From a checkpoint of a small mixture-of-experts model trained on Wikipedia: 107M parameters, a softmax router.
Below are experts of layer 3 (counted from 0) of a mixture-of-experts language model. Rows are named router (the router's row for the expert), gate (a neuron's input weights, with its number), up (a neuron's input weights, with its number) and show model dimensions 64-95. Each number is 500 + 25 x the weight over its row's rms, rounded and kept within 0 to 999. Numbers have three digits each.
Before each expert's rows: a language model's description of what the expert responds to. This comes from a sample of Wikipedia text that the model never trained on.

# expert 60
Table rules and capital-initial pieces. Markdown table divider rows and trailing pipes, plus word pieces right after a capital letter starting a line or name, such as V-ot-ers, S-alt-asaurus.
router:496485515497517495496520489510503459522499563489480457496522500511473531525511497489516492485510
gate0:520484507501512517511481547470417493483469476558491477542452505457529491512502437481526447532504
up0:499485539465531496529496551488437497533499528512532488460509498511516489535505465468520464564494
gate1:500515466515480470493467505467493489499533491498534491512508457522481503468494498475461513469497
up1:480500486506500494465505494492478500488496535534493517483546540448527504521513471537497513531498
gate2:496491480490438502509512481479508494517522488444548513516525510485518474510505462493473494508493
up2:502469491470455515522523486478513476505503521466485503467515522480494485502483478517528506567489
gate3:491501525505557515471515481523504446526513529547485475490467487509474448502510492544505550499514
up3:481484529467484519472460478514480486463517494496470492489496478466485460468510479515517511477476
gate4:505487496501498460523520436496484472552521459506504512517469489445480520535468492490465481497524
up4:526476513513536464529500452495462437578487490521476541539446472471471543543472519461522495500511
gate5:464539485486530475518521462446526481484511496498507507475477518465498490526464481445526543502515
up5:490532469505511450487509469468487482491512531489490503481470511456477511507518465473545500542504
gate6:505466465500479528503531485472499520497493489464506493464543490509513496510489518457474492500503
up6:515500533492509475496493483503519510511537464532516539544485511504508496508484515496522500473500
gate7:505470485464506480508524513481516501505512492503488525505479446516463496534493480477481479548506
up7:498510500528479496489501543507501520504506504491507505502502503527503463439508518528525568466517
gate8:513519511522507490493524501457514519487533462486514487512501515529512513490503528517510538505477
up8:548474483494508498532511472487526487479531466490494519525515518543519477530485521488476474521489
gate9:543499504500523505496488489532519535540537533452480480552518486491535509468524500495555535498536
up9:557503518499476499437482534480501476520560542495480529492489471500531500476462477496508503482537
gate10:507479477503497492500488505486458495534489516493504551477529510456496460544506500466473492527530
up10:544497525465480480486519493516503465514522513486480528538522517504525495529482502492478503543538
gate11:524493550524461516488525464489486482535538503476528507497441461483510519557491492491513486543482
up11:519546499502473468516506513553512493508473457508482509522476498496484491464479515498486513478500
gate12:539539498469501474487514483515458514480504526485458500502526496479500515529493506518510492515433
up12:535538533530489531520539512521495524546525518491477488513514506517484492467536493498473490545507
gate13:525532500493480462482515461498490491523497511506523476530521480513518495497494520483537573525491
up13:500538524463499518483451514527464448505502481490458544485486457475498504542468479516479408498494
gate14:479462474523518502545482485476488535529491501523502483497539523482522501530507479487507478511484
up14:457494518540488493561456489520490525551478530513467512507484522479502462461516493495496465462500
gate15:505485506470513498445465516477524498473503556500498494468478525478509514530499539504497498514481
up15:507509512521580492506532514522542487452562483482488492484503474474527483546485500463494513527504
gate16:511497468474506506493482516493511481476513488506504461494518512481507477500511488466445510449496
up16:524466478509512513457522525506524434497474522525519478511477492470471473504517494467490505517513
gate17:461453465513483478495528516474516468504455474501477472510525490514537500504489505436519510501526
up17:492487446490473468513503541528490437479463482492433468496551471523539505457517456415515524507520
gate18:495496497531561484534504501557491490478477509478443468510494551542480523524497494520524514515478
up18:482510495456542507483489488459462492502504480512500511521452511496501523490491534513509503511484
gate19:549500495512490506501493518492474467512467506470449525565519503480468526485505462471525516492479
up19:514516511510497473475472497492502501554552522517480486545528512524504531446511482523493517484492
gate20:531544507514537488475537498514505454512548521525468497527458488504521496503522491466518497492509
up20:491483483500501486509510496506478472507542457484479502493438530504497479483499461478497496459540
gate21:473495481467485535482512533493518506523503510504485484519528546468503509513496485536495510468492
up21:503480543511533496521497499515520505489505513494495523463477446524500487443479469511493501527554
gate22:475508467517533503494501515526482476515517497536495503532505494485479450487476451518489531465557
up22:475498505489509527483549551513504451487502521529497517543502500512491504534506450493513525500552
gate23:529511504499501479513500525546510509513457558515499530475523459491523507524485481511483524537501
up23:468543489477520501484496520478493524469501492474498533513483518502495511451543514537489448468463
gate24:502490507500492470480547508516516489479505505499488512494519533499448514528507495499436482420460
up24:495452489486493492493500453484526536450482494528509487514466489452460496539495502456518526481469
gate25:495507536435461494472510471496525478519500510502495522477443527530517509457499552510518455515486
up25:533476535459498498469537460485506458515474529483466504504443527505501529491518539523503480523481
gate26:495480472500553508524474491516510505480483496459458490508483472519487512465491480470541515534549
up26:514500507504536504507506485502486490483512524467489482525490480490495508505528485472486501504529
gate27:498468510528517490514528526580470453478502494483464541491469481517486511492541471516479508486512
up27:482506507469474474530493510516499521500505503503510466507552497499469509484470514480487513445461
gate28:486487517494485514499453483488493489526547505533535519518508487517478516506481500489473476505519
up28:471498494524498540502517512492470485506504525517462510505479528513467541515506449496491498486519
gate29:479520509486518522510518493475483488517521511484488478502439487522498481525491515518458470511474
up29:503491523466468519545473482490487475545505493488492483502434507530480538530547481521464485539495
gate30:529492454492503482524537473495529501490553451494484502520459506498508506480503485457503533466523
up30:472519489504500545490531485502517529489501488454455463502454529512506512507481509524513500491489
gate31:506531518471542510508493518494517500564505492502491512459505482490455544520476474504546475503504
up31:530521489470519524505505540525487463532503482512491519466458480536490498474502495468487496526477
gate32:505500530574500520472464456451462496492492555529493472497494460502490496495504479517507515523519
up32:516486509475490504521443493471480496483554533531471445510412485489512551486508514501468525463514
gate33:500520498505535479501507517469506458494551484509520471512501545511527529505513489463514517525485
up33:506486492469538508480500530515486467463513533488515525470447471529481550497508477506462515515413
gate34:515496447488537483478516500457497507490532490458510500468527526489509516528513473414509483498505
up34:490514484485566501508514504491483506485512540468484461473483530461518531546510476463520484540516
gate35:476531465486527507524541498472483497514492523535479512494451506487474490503493476550514515477459
up35:501502493470526491522475535497478532456467484492510494477497459514477486479506515490510446506514
gate36:516507534556490498491513460484551525542526513444500494514524499534494457529515502524457542534480
up36:500489486550491499529510493508536514548492540476519523512533489520476496528547448523512514507480
gate37:512512456504509544485485551470464500536507523541486570491509512478489508511522469472505468528481
up37:532536507480471501552478465475521505499545473511476490505480504488538478483499491494518495491512
gate38:512479491460509517443450519512501525535466532494480509459482520523530525523479516503508483456500
up38:523512519520520504518498500484479530480489479504513510500520516506526459491466519511475492514458
gate39:554492521487509531423495499496455511497500489482473468535491500490485512558514461492481473495483
up39:471460490464501479519500461506512508465526519491498559509510509455468485483504494549496526495517
gate40:545490503503520495533485488490484491492514531518536504465534482495503519515513448488496528501504
up40:513527467517502504491496485503515498507466445450501517496463498517564495493484536501529479475542
gate41:443482481541491457532554468479501486540487509517510530480459492467512508538519506429521481562503
up41:521513464513491478515467442480523543484515515465555515544566521481542474484547494522533537485520
gate42:493472532487486482475501453477530515488519470478526495487470514515522509555529535543501484516468
up42:493468518508495472512503448472517493490528503505504491509495504511519506554498512484534480486511
gate43:513517496441528512478464495423492484499470515477503492499499524516504482511507505507445458542467
up43:522494466547481524508477508523517494478483452513544554516513510527493502515513500471526529483524
gate44:471521465525497503487493494485457485500467534541497488480485516495513511518540504481561461533461
up44:499448451562482486463505514504508505529470494477499486564498496526500525490501477533507521475513
gate45:493487508557477498442485458481509462517529536506488530518520481543529524510499478481488531545543
up45:500463495503523524534501533526537520437532482475465485491518509477457483468507472482543495503497
gate46:517492503521497480496530490515484481533485533511512500499524504541472485533509492482489505473487
up46:490491484449497502446465519479478480482543521512505492526518473503497464450453489473456498490548
gate47:504487487507540476512476482509523505548521508520505526498501528509517520516496461455520499485515
up47:482486524490489506481492480476540525475510455491501522516479473495493495495481512523465547494479
gate48:504517451514558465457510487484511459460522495488518514490509520459542467541528500513493488487510
up48:532509504510518500449509468567497502467507503497501503560528531500490489512523494495485485565553
gate49:493490476519518497495517528518500467507485510584455522505470503516527491543471513469502476490497
up49:476508454486522465479523482480493482546469522553524521474479521509540502509483511488495479546495
gate50:454402480519465475528499482487492456465488510483507509491472549525460521520533498520479477490498
up50:479484476512458476497491509477491487485499463471560527499477496511427511522519528512494489508483
gate51:496484452518503510562532501513524500475530504487453513503489539486453525535535504545490446501493
up51:502470535456517464460473483523494501585511499487535490492505499509499489502505466481526532514500
gate52:522497468491532484494515526510502459483509514547488494497438494501455486517490514510475474517488
up52:482486487483429487510442494502521564503472468470530513493528525500538491471493490507526527460496
gate53:530530509475534483506522456503463482507481507497538496517460440487490534508480494483498466518495
up53:507512491492472524469444535528508536481460491464481484522535461510543524498505505473538497495475
gate54:517457515485526514534494521499481480533514489524433493500498535533513512509521510496492493521505
up54:524500501517537464487499475503511521505500478473526552434504495505540496544469518511519464545506
gate55:461449470518498505490499521495495520481516522498494499516472503513435509531520461481550476506504
up55:508468509511500536513442546506504462490520508526488502521516504532478519493493456471537462495508
gate56:459474502501522488495466513529518481528547540480480529491504500532499518509484482506496537522524
up56:472499518497478444481506498494493514521536475508511487444543478470527504512514457487523502502536
gate57:513518477497518519539474523498506457504496453480457488511495493497466492478511455497447508483482
up57:496536519541489524545506494466491467522482469474498505475493518508497524494512464503476494503447
gate58:521484472527531470499494522487511486517468521537492525528481528480512502522467482475475497514534
up58:529522501541496485502501527469517478500478499491456523500516530508499520543464493439516519503532
gate59:487479447498531475491506487505518497492509473494494509493488513503505516511515480463476503507499
up59:510524546477476530455499520500457487476499540507482468505493499508490467453486514537504537477536
gate60:536498491523521527493485544493503488529493521530514477539462505469477482471492511453466495464490
up60:525493490497514521456473543475484472544522539519481483512486528502517476508484469475554485488520

# expert 27
Digits in stat tables. Digits and spaces inside numeric tables, such as climate temperatures in parentheses, game scores after W/L, and statistic columns.
router:513482459486509494482480499489530541480503472464486500487519508453503492494495484499496485514479
gate0:504497509509510514520511511467468499520507477505507523500510481541519502518495516527467519485505
up0:480474547467449484489472519514543466457492498476509468452556490530505474465508494506505498493507
gate1:500572482488454493475504516495494466513513481462540478502500499538494496483518494448526473519483
up1:518501509510497521479510528462500557503494506488480471554490490476548463493493534510513516479504
gate2:509527512501464468468479459515466440521485516518544518464518483508488548504554473487521450503486
up2:498529522525487504472472501540465472525499500518571479485481505486507500437513469481503506491476
gate3:424526499483490518473473506496502483506481513515544523502505516478537498508459485491489542514528
up3:526495502524507517498570507480461503512532518491481510525464524561471484541478505505512493455486
gate4:458472500495495452537492469498498514501504484508536514504530503497536501533502541552507512496532
up4:496472499481494446511497492498509500466517491487521515515545472462522502520494492567504506520501
gate5:489508492477522509537482498493503507474481489488518492511523579474512533539457500515500487472493
up5:465490516569513508519465511469482506511513497493485494491526440517497458501572474502507475483508
gate6:496547472498478504539479534493488526492478502555484485527500478500530449509507519529531483502518
up6:484498481471473482509492526505515501504490503498518524523489495529521462497455485531504500515509
gate7:492459544482514497481568476466465485488486513483511483512523554528499417543505487525435516479492
up7:549471491485493499469536453464477498489518498516504495491535553498468435502486489491403516492476
gate8:563490529534529503498512510467459503518443555501524513516475477530523506448536512467491486467491
up8:482438490523491479497501526499518479499468467500492526531518520496457478479494491448465501474514
gate9:475484507494496520480502517480470522551493571532472475507475502513474547509491520495518522551490
up9:525498492507472518505446491522506534498478528495484479486556503523488502525488537477502507454520
gate10:512561495479491533532482495508498514554524501510505524484512492507520535492487494514537493492510
up10:526552491522493517537506451515511544483512463470463527527494501493530521483480508507522523547539
gate11:476478472508473478513497505489484483502467486510482550512515511477518534598495457526513503459496
up11:495486481483490512482526475480537526491487458492478520505484505429512508537506512511481503499503
gate12:508502554509489519483514527512486524489478494492514517471532490547450446490545490460491536499525
up12:513513563474487529482511535525481537512476482497524486478469488535461457447583482470488518529516
gate13:515486486507496501474522502481505516512528551508513472515449521511516509514447494480480519474470
up13:479516495530517505571480510497533455546512510525517511507547482490508487512512479527490487464539
gate14:512465466481513469459511463498485490516478528524521457542502463441487523541481481498487504497491
up14:469476527514485507511521486510511483503482517462451482503485538526503499488502498495510502516514
gate15:490490527478517511456484485457508507467461504485469492505443470559526494481512544477435517485455
up15:530529532450516511486481466466524485501478495490499492483474515512535535500526557530428509505468
gate16:497485510515495518472516506425493532507500549503528533529527532500480450542504476522442485486489
up16:506526492532491521470532472435513536491513500500505511529521555498493466512472485517456484457473
gate17:508507504477524446496500460513466485493502458473508493537484487501513490495506511473473502469528
up17:488510503466526449479480460505489442518546493500503533516537537489533518515490487478486506469552
gate18:476523497549468512465484484491473499493490495486506510533501534517503495498547474548507500503518
up18:496467486516469483522527505502495491514510483470490514497481483505519484479494454450540513509493
gate19:469542522479497530458516534492517509449479499482486488499463469477515524488515504536548510554448
up19:491522509497494525491509468520505495483506505512495446506529483505505484420480480494508503549534
gate20:497534490463513485481510510452502499514508492506531527510483492480464497478521453551482486541465
up20:471491493502455542483480520502511493506537519496490515471510528514494512491505497519501505498502
gate21:501507462487552455500529477493498502512481502500523505497486557483484503533477507512508499459498
up21:504460496494513494514497499523542523490495488463472503475508539473502503464506560516517485508522
gate22:504470526509516523475540529499463515508512512493460505532534519508527473502534495468495486536489
up22:459447508478490468530471476490509506461477496526523482457537477498475459507480497491513527461518
gate23:517504495511490512490507505483484527518485511528479512467452535526476496493505536516538506477454
up23:469521554512498507529480516474506465512535510513533515515551487509541493505530482513491533493512
gate24:445481496484537500525494502451487487532509527587519505516494509549468488519495483489471524459492
up24:460474496487532477539487496508518497500487495541534453516460541503481505497518505514499513473477
gate25:483500498473471512465527440494543476509494475483485523526480526492506523516509497495481492478499
up25:480506527491532551480517460557483459494447517515498477512471530487499530491528511468482484544439
gate26:555482480513526489510544473505466506472493511429476494504493514456483540478489540482505530478453
up26:502515494521483471529555529497485518525540501477475508507453517458492502484562522486480504516504
gate27:472484506512504485539505491461472499551499509480477499513506506504488505544481498462537512471510
up27:498479514531496523523514500501510486509482538530529531497476501564544458469547476506471523513458
gate28:467513504514511485535522506458510531499520562523481514500524562527480473537547469480534513463549
up28:475525552454512536496528474515488527499478486512469485546467465500515503490484542518507520523521
gate29:477512482529523509497480484490486492511556501506485560451514524450483537538461497452500499480491
up29:472518516494539522492438463507500470489513482517495524457533544472460548529462509503510476483498
gate30:557527492525485482508503422491466485486512547518493515476493514522511491529496493465498510503493
up30:486512551494469484496525494530516501461469468483505553477505505452505477520545550523506514516485
gate31:498515498477568492501501499499470477506496526538497470516476471516476512504470503547536472538502
up31:518495469458510539471481508552504502471478465499465481532456499462512529517481505538505452504481
gate32:543460535484516469462521504523522483493490504504478452464464462499534496484513513514492547496476
up32:480533449538496508496511480493498481497514517475527555486535493528496503490532469488454491460517
gate33:515474473533496473548495489513495519474501511529549524470492536477500498535501476529474504469448
up33:452511465520495492506471499472527548502526460506558531498519517479524495531473498519475518468507
gate34:492476488514485504509519516522436520460476522478452525498472470481494470476496502518480487522472
up34:538465470543485519514524482545488481517515504454477567470466466531501507499507492482544508519467
gate35:496536497522519521496507522491499501524425483488496496510543534492494509508512487524507537458457
up35:498497494540499524504527506496538494536449486471488463503516558485534453509498483521499495474503
gate36:500485531511480466509486460433476474482477517464485495479520521514478446515485510500457522561474
up36:493527537530459481546468485498514486466510489464464506457500481544480484480502481510443517553472
gate37:521511514567513465499532477457461517492458524500485522526529483517520479515471468503495484443478
up37:485481514466512513523472542511478474517521504506522466494497486513496504524514479472524510529495
gate38:519453479455526501517486481526529503499498504481499473505481473524484528504518478469499505495500
up38:487491490476476522444471521519489504521515497487490508492478416516532510478521507474482535526538
gate39:506502512513507509519449513489482517496425512483513544479500505514511512519530482478492504501502
up39:496487527486512514518523481505507473536547507524498477538455500482477526482422493486492499490530
gate40:485515496440539490471480549485496457518493504542534461480458452505529512567504497494488514465507
up40:504491498533451485530509479481479493521512510502493556548498507508491474477480481476548482504502
gate41:512501462513562509475512502479504513519470487519494540544499536518520498515478475472467505510533
up41:454527502498489475535517529495472482550495525517473510484527454540485485531491501492534532480474
gate42:480492481506533455493519469435491482507490535476462536477491503497504498485495516549500561503543
up42:515487505514497510529492513526513510534491524519489473489546519515502454523535414518482519499491
gate43:495513481467499485521495495499511481531493508517524530480513471524514468488542536480501504508509
up43:481505512522511490481531509472459468506552512489447457492522550482463514501502480471504508496482
gate44:521481469515480484498497466440485533505517473480486504513498540496535501503503499481574495497546
up44:497493480544500511534536483499491515512508520469447481537512533490503515457460489469570520477535
gate45:480498504514491522478487477467460509506487521475545506490546477506527503507480510482559545494471
up45:506472506500525467500504488490507494471489494514492509520459496515484451500488509528443500448486
gate46:511549516515563429482483468486473467477501475470522514490500489521472487484505516543500496476490
up46:477535492516525439450501467485479472477525491456495517492537491500484527516524491515523514475494
gate47:491515492474487490496499521497487510487470496490485503490472498500469503494492470540490504515429
up47:496451539513507476527545489497492550487502503480532495472471495505528493472507538512499525513511
gate48:511471479514519469474509469486491490513501512478479506485507525504485493508528483507505502531504
up48:491521476506558462485525480470488515532515559492571428538486506498503554479472481461494505465544
gate49:509512493484531529459511463514515519494511540553501500468488504482523487525465485484499500505537
up49:491476491478482526545437499504520502506449472465481532510505483497555497508488498510495489459497
gate50:529504528505486519497478528425443498525521525482467497493457523482538501491508475541458491513497
up50:487485525511524481496452512485481487497518511504501489512484554475448528503503501538505498543489
gate51:530488504524539539443488468486500502504492510482495553483512500522510525526540494488529483512528
up51:485501498483463498518549528505504537492524519532517459522502521480461472476453482513457469463486
gate52:493514485476469506463478519520519507509527473551525480546454517483514514496521548484470491536504
up52:488470493518542512463473514497529505495479544481445507518485421524511504482475491525515515520542
gate53:521522566513517459499491470536462430527497492465511524491510495517477522465508493474488509466488
up53:479501450498515520486497500460491514490487525547521472493452545510508506517490487503506498493500
gate54:476495467471472406514440530498486469496500470524491539445529515494474504490511510561492494476501
up54:514511481481511472483488485509482452475477486503455529494522488543486498498535496505476484455494
gate55:525480454507508448507539470513449474545526529483511529495531521494488482496463483457523480499516
up55:516507516488562526506525496519498488483480515455447472492484507484499529508492575531526487552492
gate56:489517456505482531440488529483489502514535531515519545489514519453459471485465487536514521519461
up56:539516524489533470507495497516489500528475510501471438568499488494477509530490531486478489535519
gate57:501477482525493479534497492456464533526485522458529483542472508484503479509572481479510471508458
up57:496480474522487527511503508488464503501493495531487516523478530482469496453543512526512498544461
gate58:482496516538497495496482512477455475508488545511459467480549506501521521502520465505507508491508
up58:462495507502501521508482516515528513452490504494481510498529485487505488449473464450523470475558
gate59:456516510487451445496483476467469509506495524529511515468472515463476500552481493497531523463463
up59:530490481482500491513493513476488477483522527525514510465537503517500508513502463515443479526528
gate60:505458477455489416515455502470522451497502505521461482484514448546471499523504495526436476480499
up60:454502504512490548483514505518499560537524510470533571507504534479540469476485473459542526496503

# expert 7
Mid-name word pieces. Word pieces ending or continuing proper names, mostly personal and place names of many languages, e.g. Robles Montoya's Benjam-ín, Ashgab-at, Rob-red-o.
router:535501501545515494484507484521504522490466528525501501516491510498495500478531516527507501487510
gate0:473494502516465455494505519507484476479513488495500548531503472483511516544533472503505509506529
up0:505486496494491506479481534543492526507525503499532472527534519503484485517521482507474460493480
gate1:500504493521477479476515471481541520524512502519495518496523540464524442476440483480453527491521
up1:519506486511483510486517494496514492549473521501462516539534548442517473501473528492506472508508
gate2:475490448508499474520498472475517492530503544479501521523504509535521498511521506493546522519512
up2:484525528468488519500480526559531515438487483484483491512495544489488476499487516522461513472508
gate3:507565508489473491497530515483473450497467494491485529506478519515507483496472485510517505481466
up3:518493498478523487525488468515533564515509519455527522473441525496504495498499520521466478509483
gate4:515493489528502473516482533485508510477550525507516506481497530481478471525509475478520521508506
up4:508473517485518510488465463476523501463523501493501470492550532499473509486505494496534552517459
gate5:474474509492475514495523449467477490489483541533544491498526516493521558533508500539475472503459
up5:533529496496464513471541540527481532510483510458490502490479491489533510511504514459508484531501
gate6:515534526478484540485501472469559537521522498509496520482549518510519503515470478476546523460505
up6:507534513512480525507496522497531526493503507530489498513516505520502494489520491496469531445470
gate7:468540504518497487498515460448483472476518501571497524479493541486473493528506445502534484526490
up7:509551522527511466520525488501505522475478482554480535503500522507478544461515484522441524495490
gate8:548519560503500480509504498585524453518502504450467490507500518512545514485540518499543509509559
up8:478516442505498463524516526441498543466512515544526478485498506502514449470501519494487483481485
gate9:494520508493536499517527468473487478471476554502509499535461495499491491488551495503489498505491
up9:498526538525487489507517486431549525433486564551492495521466507490529500525533522484467474492497
gate10:471544503494503464528505496501505503513503522470493482499478503532514469554480511448551501513484
up10:488528549507525488501529491535488463519447548485470483528483455500527492506505515477526471508496
gate11:492547442517523523508503503469505462497520506479468502456461540444436459536520472483488532489527
up11:503454520477480487481501490552532512546527487472513525519507443566535496476481509524524471520480
gate12:480467499559491485560507488537494480492503456453475473553490480482492508522523476484427495516513
up12:521468476504503517528501487472528472487488469530545496502534498530481524532518450483471494518488
gate13:504524491506496488486503489516484490547514505516518469487486532539502473505478464466500475419549
up13:496487459531476516528472516478526516511472482471512529480508498478508528529513516490482482546517
gate14:521530523549512495480488492496485520537505517445479493497469489512528536481507521534502513501487
up14:498498491520510500554532483518461504509507534554543508501480476485478472489477504488543473503460
gate15:518468502484484467504475458479497510522516471479492534504528534511503499538508502485529543481504
up15:480502508472495524497539472457500527493500533502476451522469505486475511507512482480551521523509
gate16:500527517472565487536510482465525488510483503497476509472463495519528548523481502505524511537495
up16:494499548491509491525504500453461531462493515513483486496468505489476505503510507497458515457469
gate17:450525515477493508506493466480467481539510540488525493457553480514501507534477485486435491496501
up17:506491478478540513507464510449528504513528500499485510474486518540473514516492512529564518498526
gate18:511500522481522479512522488522478466479482504486469524533475526490530536527494491490525492523470
up18:539532485499534476487564488498493512459475523473475490532428509482527548529531491479554497531456
gate19:488478538469478500522502484524509495485510519499428504527465532530490502506513529497534471511519
up19:519511489511465487499526460469467492494431521495501510530496545498518513474539515496547483530501
gate20:467500490485524437516524464469482533481518487530500440492511530495490496517502490514489538482514
up20:482528550503495517523526523520517474468497508486459562494490483491507491522496519496504469527475
gate21:527507463497533468468496402511489518528498491510514484519473494511531527459552495530500493538495
up21:526469529442523481509478473529489495516503504480516485500514489527474512510496502498522489505510
gate22:513521510536497516519462477489514513485487496502447461533451473491519516509503489509491536517476
up22:503543488524480478483483501470483495526496499532517532493494506517457480492495537512498513462492
gate23:500490519553514546513536503531494483527494483510479517513464575498481539494505518512472499507529
up23:482469504459472480486455473496523470503517481520531489496513491501535472470501518487494536443507
gate24:482530478519515468526504493525536444493513518492471486516530512462444508571515502522510480496495
up24:517493492520453478513537504522483496466505541485484472516518488527496492468531520487505481462441
gate25:522514519484552471509508466504486513568560503518484494500464513514455516525496470483529498465528
up25:521521512541563514507531487500452480524465572531476501523490493489478565512500513511508459489505
gate26:517496519510485491469450533518483505577505571464459517505512502497524489469528463485475521466512
up26:475487484502549512541504550481460447515485483491474500540493486487527494460532526498520540456514
gate27:532518545506501466477504464527509502546493502460490497508504511497541532460517519543462531494483
up27:539515496516496497502524513516483484518471471507484476544528489496463490529565496506475496513470
gate28:501515559518494494458530452509478470462508442500455498515483527500514532474532494491517534526518
up28:479487520520451512515519499465482509465518474523572520488517496487506466499517496515476475543482
gate29:537487502529479511495506439472481504504517516540495483486466532499539506497498496489522479519534
up29:499495468543475534484504510464493509478481510553479498472555497491486511537495497520523511490526
gate30:521534543467500484476521480526510506498497513508480480534494466473488471505510538474457509503463
up30:511456539480442489510500453459510527501457506498488487537478465449499501505502524496440493531481
gate31:513505471526527516556500471477484515506495511486546507521505469503453484509499528515470476506514
up31:496481468531530488549523489486498484460512495558539499515497498508463512474494486531444441498531
gate32:479499488513492478499512529498477511502505512493492522510514534518487487504495521487505496474508
up32:541485505504522506453481500514518475542527508556499486484506501515527517469482514490506538508519
gate33:527463503519514494550530501496526503507504492453519517536481552520504477512529511456471488502545
up33:486528539525451540543540513459478465541504482509506523499486481494450467499480471472470488502498
gate34:484501484508570442488501460503522489527489494540520509525571530506496492497499493469519520501480
up34:489470499490438481552499503527485529506536471476489489513476519526486478484505465522503513494511
gate35:482496491538500503477491485523494511527468546508478486504499472506462492468490478495511531519486
up35:514515504473492508517474490500514467464500489496522472487529498471484523552502519498513461508506
gate36:489544483495507496499498510539484493476491520507443550484464510507517541463508549503476540511501
up36:490506518522474506540491568494440477482461509499495555457471542505487543481480523507484459526504
gate37:500494498506492498491532493441478474486440516521505491554523541500504507520480535481495548511547
up37:545519498487515478498510504495515513520508464479524508500506462473502522520540534495461455467487
gate38:492494506484485515504509532498522491490500490499504534511513478502495505512493571467474505480511
up38:503532507509485517486527521524497511477486532506495522525496440467552502510521534507466504536488
gate39:477486534478507500530516484506504513527510486464503543463463502510490499493506520499527487520495
up39:550549482500505499479464504480510531505500490513484486523504433488514441496502513476473491497515
gate40:530510532522521497515487502459508464533511516456490493509516510459501516425512470482524504501515
up40:535503511514518503521524508537501479477558559545479499489481520544481462506462493494497507469489
gate41:479493482573488472543507514494511495488518484488483491502513491510472514518501501474501533511497
up41:492539519457526501443513472509476496514466496519494538456463489480495481501490520513507480543463
gate42:522498478525507481446543506453522469491541560463488472560538494482526471477486496486523506478528
up42:471491535493449529474528495500520494497529477502521482461504503502490490550498502500486511513489
gate43:487531530481495478515500474510507532481514514472514494487517505496495450502535505531577504486523
up43:522509489461497486516515540466490505451475507467503477504460482493495497507546507502513493488474
gate44:516493489471525505524477532510476508492494502494515500514450434542483473468515497465494519477490
up44:518466464504525481524448513476467495450480499542506466485470428527479477490489521492473539509490
gate45:529496493522506517478495502510575499527491515534510521465510495540458510494477525509481481498498
up45:480460509475514477511443511466492509503545489451497463500531497513531501510480446492516547496516
gate46:414485480521499475507502536501467475498486520506524502491516492498449446482481416523488507482483
up46:511479496433503522458535500493457482455496527523538476518518514516507458511482496513494508462484
gate47:520497515472463494505480514486517515502473491517482533481479553481512494561481532484501542500490
up47:503516490482497511477483498520491506483465495532505494526456443465507487481520491528478562472519
gate48:478512476448501498495471485494490471484500527512468464499427510534476492525513513538525490502483
up48:498505521529513478510508474492483477496515485508473500512484528469498518481493520477513478536514
gate49:539526533499510481505468520499476464522493519516465496498493525526507511526496542460512512555534
up49:542520507514447558508473491460491493511461488530473511513504490486517500524511530478491474551460
gate50:505521502524543484485514504488528489468485496503499517503502481497521468451489416501452469544513
up50:479506525528522489467505483497508527513503520528482510446464498518459509481544477500534500485493
gate51:467515483492519509494461531480502475502499516513510506521518532515482516481484500505471490501523
up51:502541490521469468485483496500514495530504493473520467489492478457537492523461505499511507518470
gate52:523518498526501498488510541550524499493509523519474533515511498529533522514498493460508512512553
up52:500496509495488485504490475513551536506517472430553507483513471510509496520538484498460503521503
gate53:498498471515504497464513486462504516527534478534531494523494508465505498502515469518452509430508
up53:530498509495517504489506531556499502447488476436465540496494476502471530492498515495547528547451
gate54:498539528512483464487548458512471502503502495489491509494506473487475504460481495472526487498523
up54:516534508505470556513497518509510478480529503544517499499477506480489479482506517476503490515489
gate55:534534493483501472493467510522501432530513440515492497539547480460516539504538467510470472466467
up55:492484519518483515453491509540484522482534510467510516512526505537509527510484550520474502479493
gate56:507520486510518474537523511511456494525506518519489521493485496508457528501524490530515441491495
up56:531521475483502448540503510542484543462480491518494523513486507505493518469534479526479528500468
gate57:500514514520470510494501492483525526504486492497493516485489473487469501468525497458517511477437
up57:471511506528478488567491477496501518480531483520497478498532504468462508461533479474535516491539
gate58:512462470503495501489532539506462479507509504504459474552487489498508488526504529471491487535549
up58:525502467521473484484563497508468532525516459519510516490422477527488478495507557533474503507471
gate59:514508454529528487501503481502502472529508502534465518491517486507560454487503446462506537526510
up59:465495518483454514502512547517522521487511473486486492492522524502488501503497516500474488516499
gate60:464539445497509479562489503472483525486438502532527482510471462531516424475485469507490490463475
up60:515500521506493495537525513518539499496552501486491498458550505486506494521501496469517523552505